From a checkpoint of a small mixture-of-experts model trained on Wikipedia.
Size: width 192, vocabulary 8192, 37.3M parameters.
Training: a variant of Muon for the experts, 660M tokens, 5034 steps.
Below are experts of layer 3 (counted from 0) of a mixture-of-experts language model. Rows are named router (the router's row for the expert), gate (a neuron's input weights, with its number), up (a neuron's input weights, with its number) and show model dimensions 0-191. Each number is 128 + 32 x the weight over its row's rms, rounded and kept within 0 to 255. Numbers have three digits each.
After each expert's rows: "comes after" lists some tokens at least twice as common just before its tokens as in all text. This comes from a sample of Wikipedia text that the model never trained on. Tokens count by the router's weight.

# expert 30
router:105105130154137136079142121065097184090142118147136180208141209103133137164125156079092130128138072159131125168137167119110124108142147179114178156125094092173108190127086176081116122133090123057112083165124139094118173120088138177144146172138105090163091123081114107076188163050097117088196182096120121146136148159110111107105160152120139135117157157104166154080082122165149136160095145095113153157186090135124152134124101121130189100129128158117098106181123083089108078088143092149082160148119126144094167155129123154205137101152140096077110088119144101168142158137176171123
gate2:149150183135106112185135133113130109124120182115136104145120141139129074104090132193145152129159134168149156149134130122125153106171061131147107156123157094101175084131110130077134147153106140139108187135132086134097107107112088115114155147128205117198111176134147177098189116190129087092156177086179155115137040126108212141146170134189141091146106151114146126136049164146121108136144213143144125057101146125090065112079042129100146131103165141160139151103149145170099143118141102114105110144184099138076154146144123163096062127081115114134171129113159147177134173149127150090
up2:160144179171095128151100128134148116138088184130152119088102121128083094106145110202134130167149120122118151165151175137091142103145106106148122161116175157130165144137141109097160148122114156121075224107101149124080142057174134057102086140104153064151136149101094135054187160113112089154199148098142111138145062142093134089096124174149120067145140124089139132131118165173112120128126222113103113119123124168070082099097119157095137158138135129098143159135140156092097141166179110113109057111163124169115131142131081112191135119120144024189145100097149102164130117124139104086
gate3:180138121170109164110120164040097174103071164119081142157057077115152171084155173099075094145211099131121119145131076117092113153131113109158090164077080111112119123082123105112118129166145155139147113144131115129159057098122100156153108120133208128143114122112093105081163178106132148155064019131113172173118160100127073135140102122125159125150159110177170106165112139133177121130141106193100085166106150189126127106154054119116162125140172126145097144171116075073067131149111118146149182146148164117140124174138147115165128172125106126105120099115121120101151114124079124124
up3:206156081123128125157064136084107150135142161117150125144118135127103092076142103144128146119066135126093141191094110100157115175118147145118064079121174145079147055136134126123122080107105134132159089131129146151076109121079180129132075159148155148133140099112092071084133141089134175177197129170156107083152133128147110113135155176153096120074122116134148185053176080104103095176144150151131142118122136137157127144192094130059149203188174130079143140103060125114124100159103085117140104124089171068126129085087101139079131168126148150100109066121161081144162109128125108092
gate4:108131142161111127118130096121076103103111192119138093100158117099134144122151109057068116199188159170106107126108113114131072104099129084153206176137116104122098157101111121128141139156099093202103105139097034128119203091080172152113146091150132207140126142130124174125148151111135115065165141134157119085054107155128167135162146070099143131149168130084150133095156169166121120069140127094154177157074093096153167129137133184134113155112114090127108132139173097147139114142153094160157104132064129076172159144097137099138169144138123139153095113148061148165137081148095195156
up4:144130120108118145075138154136193125101150129111107180133087174178083137171143161165116138102115114072178164126143089142095160124103118168120078091192121169157143083161129123158091062101112151075138137118169172166114106138086067144107111217108190151057174093145076137133119126146134169139125141116085103142187059124093078152105119172109097116123139185181128117154203114130117119096116145164083153143145203090121141094112154103176151119130108131126128123119102132126105105111083115054059124145109144151099151159129125169162075114148135120076138126123178123121106111075113077076
gate5:128156139121166093088130142119071146085163143095104164108095114178139127114087153139171156200156096230129120089142116134079095120137132110119146112081089085115085118096126096153089048084145135147108161150132115123186182090122147093153056114165140053110150145133132083137115116132146172070105139079103126114133125092108134143154190121119136137083179101073126156111076084162106115185192133123133178074171133129132168127139125166146100122084121109099112061157156131187123054169099129136143089100121104145121101083148193144144112121089090144120107122087108168148086133073102150105
up5:110158106069163095139063157155172148147090074176106146169142121117096079106147159095150170121133149159118098148129086169177135148110107103119192153164154127170149125200119132136161130114161160112121102069107118095146101112150134173138177216133163078152136121102167150054069159129130108124134148089160098111113137105084131091129109219116129106158122135155145052096129106160165125078097094117188113164090114120122156169136116149155122106143103120083162164101092187098148192145136097079134145072078098118110176136143075119101122117127139095123114130179184140139119053070117147106
gate6:145078093147185135154101140159107098147063067133146114145188139077121142107084141122120170145118079146146124113168150161154152199128137111109110156123085057157087144121148149111139099128116145159119149073051200152135147073120103177113152095147111075132129184118110090116090203202073152137165145098115147076134166103097181110098102125154095144196135113102126122108116177096144136095104171103121078127116076126105140157162138112154115153137096097122070126198107106179091130144104155045080153143119127105195163152122147095112088145140071134171116116170178144122104121120138116108
up6:123114123173104157134122115182106180158108140082118050087141165153125173121172092140193152151182161120136152139123133111136166149118162134094117190132060096200149180099082126160090079087094177139099113144156098128150089157185166139130133161128098122144139102073095146119193072083106165129115097127156108154104172120161171092146106159125162191129050064087098104157158125105143152113204133167163126130144150122052148141127136135137136160180139162101119116128104129161098119136132193140128147121157137129070158123139086112185169171049141129152160126194126117146149130164133156124
comes after: "s", "3", "4", " by", "ed", "6"

# expert 0
router:167062098100141139170121125162136173125155069098125137129119165175117131146078199131088152079133152142106101118130068121138100122112083174095044144126115115130176139143109168162112104108186133162076073148085106062152149130139165108099137166087150163102127147131068118160103092159127097160090148044088144137094143093142099192193160153112173138190137155154046127157085106129157167135132132123189117102117128130092103120094101076167138151169145092118082158174099139173127115116146127094150187178087114145143160103167133096143152138103118136155141131150106166117110128175207155121
gate0:059144113111065126134119187125116119139109160198085141114112118173127093101163133157080146138129174056084064154176097098133094114106138153128133122143177166166166145202144135190146100064187131111187135113156141097128071121147162128050060135153184165166152069075127128158128138160099154167160094159130146079154143121121079117177172156122162095130005155137146129114097095143118133146201153105141129115096124116107098123151177147137118122150094123149177123147116153144122128097116116118115115118131116127115142132117123134088096149142131162094123158199139162181137083104102098082
up0:159132176168157144083168099094105132135150118104127129126105169125068212099098099119142083155145107141170151101094151127139095158132149071113103137064092074122108162091124125111097149112065134159092120117150152123128146162100066128206215097092104125093109209139078129125134091051169090085149096139130054171160086137147159155117099101143106131116229126103136105106164121183139101152090080111095195155158150124182142132150111124103112107101125146110090163113131130163151160159112100096089131154163162093115130203099130130147173156155122148107127110082122132122117187165122124122
gate1:151149129122128085132116046148082189058119071134125081123101094123126099056121121122126134129229150138127172132139104099204080136160153169109150128129163131117074171108089144096131069092099038163125133144138129082176076102156131111122052090065139120118089089103133106121158088111150105129131123116083152130136099129147165152142127103177172137086187068166152149134079103120154160132092168146170100148153132146152180170159139119176154130164131141118110128133138161161107193145143125147129140161088104129091057087109092127177117144159109136088116106183128136127138144135173098180
up1:115147113102163194124175181130096092167131088135119213148115166117076173168123185152140140116084086156183136075171147198045166124165113105160081061113110148092137124127142122151160116184117172165112105110140105111100157144084082151159170119119100127169179188139125140150093131156125135125133142112180133129152164141145136123132165133137045100150072119082101089097131127133110131132147121111098069129163158111125099096134145144078132123112103075130150132139127120109114105110097105093104095042162106173156230105131163133088154132111199109185110169116125135095131088119148087138
gate2:098215083110076110084130098102133177124152178089122084114134169105091129102114091111124134100101121092118106098131153078152115125084168090069115167134126154097074115177120102127134084185142076112077039113158140165116163184188098173144121120181155112151140158137087194140112141177140107120080122082177141089125129132133123103130113114101133139141117099128110087083114147118127184113116113075070127150145148117208184123121135154185168083152113149127173150119114124080070100110116148176122124149160129086133152140119166197140188132135091139098133099142176089097128109069125154064
up2:120168077195149132137096149115032090098102139158101112184184146155106136098147098078153148122078152128149075113107112134157118135143088120093155112141098092168179117102137139127167162112074188098147188137136091133073095143123137204137143185064142166116081119132209099199153116127167134092115181111146111129075192147094087168200167118119122122115115151127134160135184148136154087149130122142113102220133131161141129164159155189154150136120157111148167075165150144104166095111108124156093109147106099056128131131118114164144116155148144150171144139153118148150130111163116139187
gate3:154102084114118160161147143156139208134133109132087236135171147110134123106072140127077116122164144108137156150117150154077113137071124107120094128152097073113159126140221130062136147101148133171143096125131208188080105116063072107154078157111109128153136168131067101136117161127104143156121170167183093123117090139121139127089137159157132095151167168158184130131183132115114088101070108091074113135097101136105135156079120114186142090130127185143133109166095172102156093095109105145181080077117123125127076172109109123091099067124157179156150124085152132120104115109081127132
up3:104129131145099163176137086115205166154110124129097198112215097155074089107031116137149121114103053135123106178138113113091132094076202112112146169178118134095178148105181144078077100097160113148153127107052168134135124196088127119105051110132140154105136132079092154124091126093145131174147130156124069084161113100158111113070127141147178123123150140121172113127155142155097112099140073076111135137128152136118170187140117113129147105152133130089133173163153151144130127136112171088133109071077138114091049152115165086099117139139131110144092146075121087131116125118142092163
gate4:086128145098134134136171153170164115164198052140133111118087154154132067155104168164074092145111104094089131078156117178068128154097098154105079127130153125127117105089173163116116036145128098160156130133121148130159084142128107104119133177091085131083178095153174115094200138187099144123113141128143131122105073119193123101144150160180117163069133200172103083179139120136126088067151164171133120088136163121190137110111154141093143114148118084132143116130167182133136116183078138129062132129158120084112146142082163131104101098068126159096112108158102113085121075155108157165
up4:088128135190120157141173185163134131146187126151183079089178123116149083181100109130074131112142148067111116137156119130084133130036076132123092111107071125135106106140121100091130146148127134120151158140130162125157155144065092142154125118094149109103134093168138070125122176134156103153105136159210140147103111102229087136169098076155112128057052140161114108150116126137155112102096175126169158129099190134135175136103099135096142134133075135136155174099126128095104150151087089166095091120161166084100114110106174158100144117082153128032082139105173111147094090137106131161
comes after: "'", " of", " the", ".", ",", " in"

# expert 3
router:138151095110205167065095234146137133107156067208158068162157167128146108129088112121088152084108181182091085134101093155151124176139127057115094165085143094112133071114108131160163105126118175146110104121121136225141152148164127108141166141070147155179117136148091143145133143115125095135095107104175080139176133150083119149103073166106090151218126134116113096170112117104099149130159172104131138140143120166170089102163166116172173151143148124123127144110143214098164145086123131152158104152080106135138131116159157118108114114156145154134140120151118109161122049121123102129
gate0:124118169119132116143147120100141075151154117197129135163177139088101099138044148151119120109120143153173174071088077121074067156191147160155108151066182152148102145121134160172117066115132151088136100081109136170127165148159140134114130141122114121103070096114151110125072136121119165139137182082171132126111169117168089049044134122210051150167173140177186115141097136151098154159109113095108150101146113148125132083150149169142098109123065142136181113111095124126157096137122077156102063095120152144160133129145157143117093117130116100117119168123149140136141035126116187136
up0:114156132150124154146102134163118152135139189098131113130088075157112154156163164082105125111167145151121166161115161065208129099057111108109173108173076105119154118099139112043134189084172113145100139133179165070148101092128121096177138134092118072104120110127113106133136138126146119102070076144071090078180109152089183133187106094102160110084166094104063147125078114146157114107118127181125211160099082116093150178156126125161140108112164111087099099148155089114108102117126155114135141154149114074074138114110091146148162182131095123130151057145121086097114205127139118121
gate1:150121152185154080098142139141144167103131091096106113171168155147118162134166109205134096114104192114131168087154187207163100113113123121154132150170113152157093135145120119125089124183081124166112178105142161070114117185185112122128109177138114132138143146136120168158092142125116175069150087123196110119147108069110214079147162158067123112122098117134162117154061094143163116080117064148109170137118129077152102187164176099126144098137100147102159121117110064106140140114050140138140125134150156185141149144164163080157102112201142165125120095181152161101120117118132174138
up1:060123141163130118134050058109115142150147128069067150054115164063144061169166106155152185102177106122125055150119135104133095120142114133129157092100149169155172171165159151160136129155139115104126114177154167104106122020100156056098094164094152186188126147162138136112131127146167112147149153107101112152110124122098161131105162158146133182066127125116163112093181148096117123140161100105089152117101145166071188148084126080100159157074128160130137116127108133173069122142155129147141129143113107091119121128137072164168146091109138207142167170158144127112145121127151142105
gate2:098187156180150108122145147120131162186110153162137094081131087111142087121152093124131184085144123131138100100170096152157154151161115139136051058112105127181100180159089078118148105128142090163066140159153071114084113138094173118128143144104167106045086069183151128125142163142096145170120112111126112149138177138092128103142135104101156122154052098125143154131110126088160123102192168166143109140131113174183095057109099112111108161073129181170114130179166083113156161101116114143133188144158165128101184110197171091104158141101084159123098181121148094143145087164128136107
up2:211158122075164104136156125114184167104091121109126146130145155164147169144101119145130119163111127104192107081172070183085130130142160107070116135162129205073141162093142088108106156121100178117145081112116130123149107097139100176065131164127089146184095096118132069102139081123119155076148116100112174101128125134089163121107183147154159083116168201162156190136141141133127135138188146097140186083107168180167145095177191124119164102175139087122138168162087099140187094102173158116163105098165108169132102166135115101108112103147144126147097104089119140118148144081140089185
gate3:112099119036139115134119149115124098071165134180160156179159141131136134159128143072169174185102164151153138087140136161105122171104144083157148126135188103065124132150088109130041086136137106114098081130128141158120179160167205146122151056135119118187105140099095095095147123085070146190129111147136126153102103147109126102159142092126144140147089167110152112202151048122122109107110085119211096156132113160111119113110115171171177104074163173144141117039142166123158117172095143133112119105088107148147126167173098109183091151147102123152150144163168146142169108119152147115
up3:128099144141186151177098079078092174103108152157082100180116111142107149141148141196151155122092132154113159144172145100121145120098123126143146138083130119163092087133200122171129155131133151127070128127119146158093147117150151123109077204127195114144133168221108097208138116122155170185148148099118118105115081110075122106095109126138090166137134112161148104127141129100099114154123156136167169073101098177125133127156162165089110160151093101094095155052146087242098076088131160121112143136154110145098084123153101068117107128146108116101114153198142157174071161108160091122
gate4:119131063084170105115102178133143141093072123108088110090107065130089120067149149123078122155092093094114157093108079103110130125173085147064181108149123116117125201136157074154120157169093131109077201152120120089162123145151195133091123148154129170171151114068074133091096089115066083105141164151075121156152151096140151144148161145099089185143107177054138127155120148095148153173090106127115130154080110101123142161182043113088142151132122096135101140137157101110127119146126083130136143144196151096143136058169127158116100151096109173089126134064116082119142117120121153098
up4:094077124124136116103144131148146140116099161157130099168082058111161105163117190100172109151105129175045149052176079059124101132123154162111133119128102092120086139104079128136097177113157149100130099178156115193170198117156200126170105095180142203064138092155164120135109139112091171180116120181075127143096158146141148137202174139103135151124124122086143166107153131184130148106107162136135099105171109116099088160153113153132168139085175067130092120161153154134143123164145151123134112163062132111125157099124122085115107122075121086166144128128059100088126101133110146173
comes after: ",", " was", " is", " and", " are", " has"

# expert 20
router:170111098089119111091113153099116125086154134088134067149162167122158142143147157130143159103071182105172175182084150139024147120124110103065119131186129158103160094150158114146128120090106145101121118180128111130141138111128093110124165126083067149135104116182118123126131113111115148103159123093101189156060066086100115097108110168155161085129092165120170086119105164120178161092133091147108125119172170189102152129075070208140126147153094109093085145071134124153092070166122132113155146155118136146149207131076145081113088133107143164133096109197154188138139126084119146097
gate2:159118153095105166090146101107138148113127159086141113121123174142103166142080143127159123157107156193146139156160074141150150142131092073091148141119156125135133169104162131143107120126113177073128137112158060161120148131150133116133063132145124125122093136115115037159110178135101128126080128147140196135157116090113160095132153153067093078099133118120075102092090139144137184155153112136060147082095082109137092071153128157113120128111126081252058157211136115096121035150135151077075133165161116135128114172120153096131139080133142148193118139159131101094176096161111115112
up2:100136090090151114131100139116119057127156075168130148127149097128106129117172073166116111078125084103114107117093141115085136146168143138145188112133099097155120130139128098109151104170117103166151096131126170090150138122092094096143202124085122057166174140164145188076104127117158109069166132139145094105139133179147140114147096132195189138105089148110171152179217112101215147121115143128123135148157154194134187170116129155149115139186130179070140101156136143147102155104119068121178165098130028124176107126161142111137135148108172163084192136125183145129115138090156143106
gate3:127106093164126151141155117104070152140114127064123088090091067152087153106147149156141078120119130067086147158167113117133138073169083167082085176153166119204140114125114137107152067172074097149131198128142064155128118085104086122115156105108137096144116152174132184130145144147117148085177110137173117140102130187144132130176083113091109103168076143068187134161090152154134097086136153136114077139126110106110116133112086058109131112157106137135099127120163083063154117138115111089115142121134051142161099110081133165204121149130106143062149147144214087147123163095159113122
up3:087110110127131159105110113136115116151155141083199129076141117124130163095127184122170091080168141098072071136161127158115180072139132144070163168126168128157163139125146101123094079114103120136133152095148124149137103113127147178097185106069129124109107111134079146102097157096149156114145075175124136112114093201157083163108063078112160141134075160112154083127136158144165084116126152157143087092083104119118099132130087096171160134153141138116138134136171082085178131018184150104140145101141084136171195046120095160156118166142076118067121155165122063147122166119146147130
gate4:145136123113097087104136093159151122135164083133093096154081124097151120113099137083166131154173165082139081112176151104095152163086063145104084139129073152125088090119128137178120042148158117090076128143130123136158168107217117128138073100082131139141172111149149085170166105131151186146147145072108130157091140122118118122151138128113159105148102090084151100150107153169125099108169190101109132144088174139160091107143142127066071082186112114056156160079163093138115119171151143164146120175075062124158117167191164107149145100083171131126176115113101059120081118114082120134
up4:111111144130159178131079143096124122104135137142150157097156116164075153130203139147078121123130104148119168162111122185162098108174198101149164117148169094149166170098123104080154204137097103124156131104142161142115121091024129133125165174190140107128084145125168172108084183104123130090113095160202113121167127112147123133128090095146104103092176153145118115090130119094136148096128123109146140122176108110131173118139127144161157175038132143149048085105115129126135096081128135082079136057180186119127145111062144162126082117179129102135048129149186145152160106159143140129
gate5:107119111093094132144146159160156175092121130159108178116182157131103082176136142173093126130103109165130162115177127108075174106131146140095175119159108116138191150134072149096112035185116104120074148136121118068103141102121118178108071160097144187123168147132130159121100081131041151084094184123167135114142111137118146163193093130145129133129144130115104101110083098062125168134132157107074131094133136117115084180098087174165129136097171108142174124128126166112091169124085110164169191135153130106080106119123162210142094143117149101108097137082078102197149105117177168090
up5:175166089116136140144058073114216159122172139155203041117120127129151115099113133118112113150127100113145174121103139108131142090143129112143151156119095164144153112136147125156063097162106098107139087108105111149170125057113137139146163111098122104110171114151107182169134143056147105123109129091112113128144170150162119158157107153099123139118060151098162162076135158159065081164069098168171108154104196136112150162165128069154171165133066134080097100156119165143109167144143124171135115095112128160149205150120153160088178149107191068159110150167086163108160094150108171105
gate6:134119089142081135169109082142136080146074146138201062112068157139124076157123146125129108103095138152083120111067118183097112125150098138163144129052102109136166072076068129124134193114136146132140124147146162131111167157104185095152149075174142139149074140175115108083147133135099164119117089143169122111103089124059116111116168156127177135109142162090176121129134097125150154104154152079107092098030179122077098144137083192143173131096115118147153180104160120137121158162102209152095111097173137080113122145122123188124184147157141077111168153119115150182142157115118112125
up6:135160148074182111116139167114162162113172136183098154131180068197142152114131126177133158140149153145124138206162146100164151132097102089065085164197171155132089174173158172138125089107136096150132107112119125131075167114108086167130142151145154070157144105015156150143112122143148113166194149115075119110120148146191133097108079128125067108179082095123107127169097136126134064170100106154153160171160139105159139090126081071074147128188084149143163126111114094134122126147136097135163148165064146154143143125140104069092093166129125183120122128121172129116108115122148137144
comes after: "\n", " |", ".", ")", "==", " ="

# expert 1
router:160158122120086174125096099063138182133135139140157125070151145213101151145184094141114120177148185174143165134184107132119105115143119097095163088122114124152124105105145104106112126152154149108081064094165168149167112133122135146095176101122143163120152119093103151132114137099116149139113102193151145084102112145196132113103135150126097136104190161168119130113137116110170056108087116189162144083154127156080084140144159088078074095100099113138149158060122025201152100145104114147171131117131168175158169146121149079149178167098140113121114126130147160141095075212087116130
gate0:156117114177167135063108153095193095144111129115180167111089149126170136150114151096132156123152078102117124121118188105160164176062098146146141093140135148107156107142130062173167129103129063136044077117173075155121145134179111148140148171166183142064142129183166142176129156133118204135111103121130104106164129173176142113090146172158073114142124135143135120151106096080059084085145117137116080171159085104136119069123129106157138093145158112142106096144174137127134121123069124156136173141105143145144100117129095130057178151195111102125146112071163089118086118175176119178
up0:098114145071121119151129170170131166090155148082111068136164120135053102090151109115154134114131117130174104144117114080137107091132139100154140167132077153148091195050185128085065149146127199135249189147102168072099107102105147113140081097097083150168115152134082162051152136101143099103128157156125104161110096105109130130171099119137152170134122105127117104146149180165149144146113175077142176099067128157152143165125152130122066178106096100150119130112104169138118125099161143084125113098183113110091125114197154137166084123103146144138106129146146140130162130108129132039
gate1:118084157125114115102131094098116120119136113093091150131121183163096130133148164109132115109202130136091099170131121162108127144144114093133167145121116172072123100099113148148179145124085168080186137080151072157066167109081138093158105105095142104157138130188140145099076149099094152152176122130179163157184090116134122093185110076080117128116141112122163098141075168163163100140132162119088182124099135151083127091155143135090123161119095091092160152088140105138104135136161131093252131153161132109126181154096103152135145129112133111139110158171084255159084167142131102091
up1:107122169119111149141170125142100087100148091119087133130145145109074113129099157121121093135202169127077079153134102136152132104119160105141136160113173179117113140138124152126186177112104070185163102178078099145114186162117123095096198101121182168183124141134105148089102106082104175124139148109169133158130061174141119107128113154072159087135114164136164089203116135129122168072165153216123134136095171150123147043108165114151074174179176124137141111129101109178107133108154075095115163146117151149164077110128107115131197113138112107114127106069091151114158156180098159084
gate2:127110107156163104156136086181132132191091136132126145123112110134137086145126165102137167156126165120136113053107102104081186127080157119082172133109175171106214153138122091166130114161139069150107146121124152108094134125128157174101212166168118159107197120122087090212143150131162146103142116138178134157108139130151097143068131149149075093118115109171130151157102166146133081091147147138125074102123108167167124074098101130173114099107058111129097103139138078149185100108087096103125147123130146162147073147172144132061154103136077115189090111100148063136083101172189108088
up2:132093158123081138109137127126157128107163140131121079155148148163092148130141101129139129100151165106098145194145152159170065115183149114127075142145081136145114099118087154069126126099126102143168139100138115164124132116083081119166068090098130100176117142124154160089133112149108128160128076110087144078130141159074116143173090064081181150122126133130111080121132126113122203190095111125111195144127177056081138199125128125085108166176194138142106180157072147110135155121226132116138106148118121122108161106062118114133161112134122083062151176161090142154202155118093195149
gate3:109118137091120165150102077114137170081171147188137153156147102127114147100177099134115146154174146157124171183149062101104098205062158110154155184127130063155104152096109152101119128101109076140119116058169148156142096171102167109154135128134132116151124131131122123097129121154130106142141085094132143174104151115107096155116094115110196079111106143067156105094181124099140125081138162149176178111067146112165121179189149185069135160183177100146081124177135111130135116116120129186184105148142060091166126141118151151103111142071143198127132144142102149116067076150159181168
up3:130120117128135108078140086125147082177061127138087114125114228096109136150064178116173117117082160127133098088126181156113151096137142131165144087162169134154135123170132117123149188155104166140114155208124166119090136085133116099116108120110159159177139126167138117171095142122193165132106146144167105071139142181162130108160122146113113135125167156167095115162111115098127097216126099145150112135138115083040151085119106105149165113096093210089120125091136186107121148139103076091140106143110112131090144052156141130160177108126108100125129105127107102128161216115128035102
gate4:099150145122201117173177091118127110122147112099093159108113192159109084099137143113108139159121134200072107177047120131108128132121082117148124097117120090080139139127131067125096142088151063179083100139124117115131125108101163140180122107158094120121136183137102110117094146149084147111136184203180069169136133143159194115123158082163075088129166112153116142093111081109150119134169119128117164147132102143169132143100149112172056114101121134106196138087084131130151147136145169092103117160166127177171085082177100120098107084121056120182050120146153155044143133134124125119
up4:134128119144067148078093139176132163129096146152133125154165096105174166199126097111152097136175095094173155070202122144111125148104140127091139141140084160156115108063107203149139116183108146139153172180148151144126125173149110141092154156101161106088108096119137134146192120103101112146128101056107173108103139101105088107093141197117174152128104107119145107159171162142075096116098167145121104096087153138108109082149149123067220160168127150121082107156194143094104118101121086140116126096088114106085140166069141165129151160157190127096209134113073129194117125136125116101
comes after: " ", "–", ",", " United", " New", "0"

# expert 17
router:142164130158154044124155094160107121132104156179187129131139119142131099125157166163114127170176128102170134070110096100077058153125103100120141167133170127128062115147106102106082124164128126103103207130139154096126098125170165145116150159140130063130111144109141133125165159177163116078163159165148130126130083025109101101116109169155138131098066119147186186109091133145136163085185061120120135085076105197159110143151165112168147138109110095076114098138137102095139145101120146055092158167157063100110154118143126199113185127089106126110137138156146109159154111115181092147
gate0:122125140129116121121150099137119140107128100139198169134106068066131160093111116055127146205138121105180170133079132132156116140089164142148156126097156131132138164109149129188147121137194109140099155200138146123111113135149100123166085073076063099179151129134158126121069115129094127152114167098150124076135161106154214121122152173204139100111086167089113103144173136106113094103069141128090124100066117103102069191106142116119105085144151165104183144110128110128083158123076157161139100183149102147174115136103180100155117149188134111139117180133141156062164125194155077137
up0:148137093116125101100163143158152149103135072160123132092142135126142121138075132052118122113099154133142119119168144088094175158139154049150104149117141066065130159092147142108110160176194113157098149202146087115063135111129172132173167159169139132108138142120109230124158156069122184078090088122149144124085146129139116145162102096097166041132116068147152083163128101098116174099113089116076163088142068092150168154107166127087111119107062109197199121143119096100120131114147139212102088112135195137135109108157120136169101129114109150129139158109119128103133139140113131151
gate1:124135158154074133095098121145092091169163181154177167231114159109087168138123154077148159106170164125151105126086174084115134113115135091142025138105119130104114095116123122127126099135096117125074063117186146139122147108125104127115094148164169093112083185121172159144156117124115107113044151164110161092130150106136147104067145122143208057134160130147124167110136077157156091151097118154118135144106113108080075051171200137181167122097175139150098170169147103135083131156155135139122140130114149152134151127161174156089179121116104121122148173085062127115107126155096122115
up1:089140140149110138078141142146109108138140154130188178198122117140189178118122107055153160135159121150143090125070184116115158100179121106154052106110163166113121124085172151107156132141061062177097150182155159122109135121124096098118097146175139063106185193143153153116084104126145146109084102152110184128101168095159125129133168104161165089085139153077113170128148086167163139154074082156131149128152097155146131060189205124151139095126110166131099168134107135132117146139142152147131086117099121153160159145158160124136135126086117133104170140085109048066109179089096130096
gate2:142119154102154141091185099165127142130086120105130139133097128067128099141137085158139117144147114135201139128135099152098154093053157104173126105154152130133140126163099179115095135112156067114133151059147125142128126140199117051177121102121144162081122169100150101121136052165128048141102139174104105052077140141133100154170151081167135125104105124140125051169165158065125134117123098142177144124100146104119116162128118143072123083109123146122115135113128157105213093139143153092109110172165169173130166115101145108137110092064125141097097168083137082108132185228134089101
up2:136125136118161129181189136162136081171094143090103144137116135069193169121121099184104077172155091177136143125129138193097151091100139174164115196131092091106075170162136182145134134114161125125122161126218137110134121171158106024131199063144121152147085111105140087163116075163138106172093185140110091100142142110112063113117178118087171102144126145172132118145092120087104163109145144140125077135179157181103123155142116130170134100215108123089152177118167114104172155159119154135139132183113098151130152088102098143139112122137108194113135109113117139098156118139094136109
gate3:093126111080165137143091154155129101097148113131182121112150121083151123166121144154104124154159148136072106181194076115154122164133083071093106175141125067077085137163100131143169107147117167198120099096151153133167117146134183184119156150123135096075137133131088141174161141153161160175109120143134143189153092156152144171142077113123121067174105195110119111147163108117143139151169103110146112093167171171133183150154084091162132111096091141156072167131094053142101118077134172106124123098071149121169102136113135126093095148157214165208100160117100091162093142102161114157
up3:147188162144106104070120114140127146147112136183072099146080166177122164081171117085157124132105097149190169096094204166094124093159174155132108081142109157164149119075119114155082125157150120097155116132116087121109138146126052157117132128115109137156127123141206105092092137127135121105160142167123112090121156147106110113128195161098156191063176112184134129081078151088118103107101142113107133159096124119157090115111161201081079125094144101099168104113098214080127143133129088136160124146150104156127152107141127144195149108112061127055139080148099136088167124203093123120
gate4:147142164126139073133122096104148100162100139084190085095100110167121152184123162134081082093081096182129157105093090087117133108140137146205128195141134154123165077164117156117135115170113110096124053179090101139103116106081146120113175141086086130080150103152146138183129166149149114081112137120113120111111143135148154160146133123074094120104166179188133192103108127110150090125132110065194141122097092209119113133089088159108137116145085156143128151161173119149177123128149104119135048106147158120086108150080074193096105120101095163161122123126102201089181106080128101106
up4:123096131149106146144082125144137066141112151158132155173150143162102071048092101159129167167108159060139149181183147124115140147134066158114140106108140138146104139136137102160077169086142126196139169105170135137123105177140192151150084143110145093132112114152096082117093126148129161154112135158140124130116115134170097114157105097103174101101106140061134110162095099126114200133150227130096124188163165102091114107110162088060102164107150070083134090111134123153068125159170132101119170134151130136169160094162140064124151084067127064108105149122114136150128091188062141179
comes after: "\n", "3", "4", "6", "5", "7"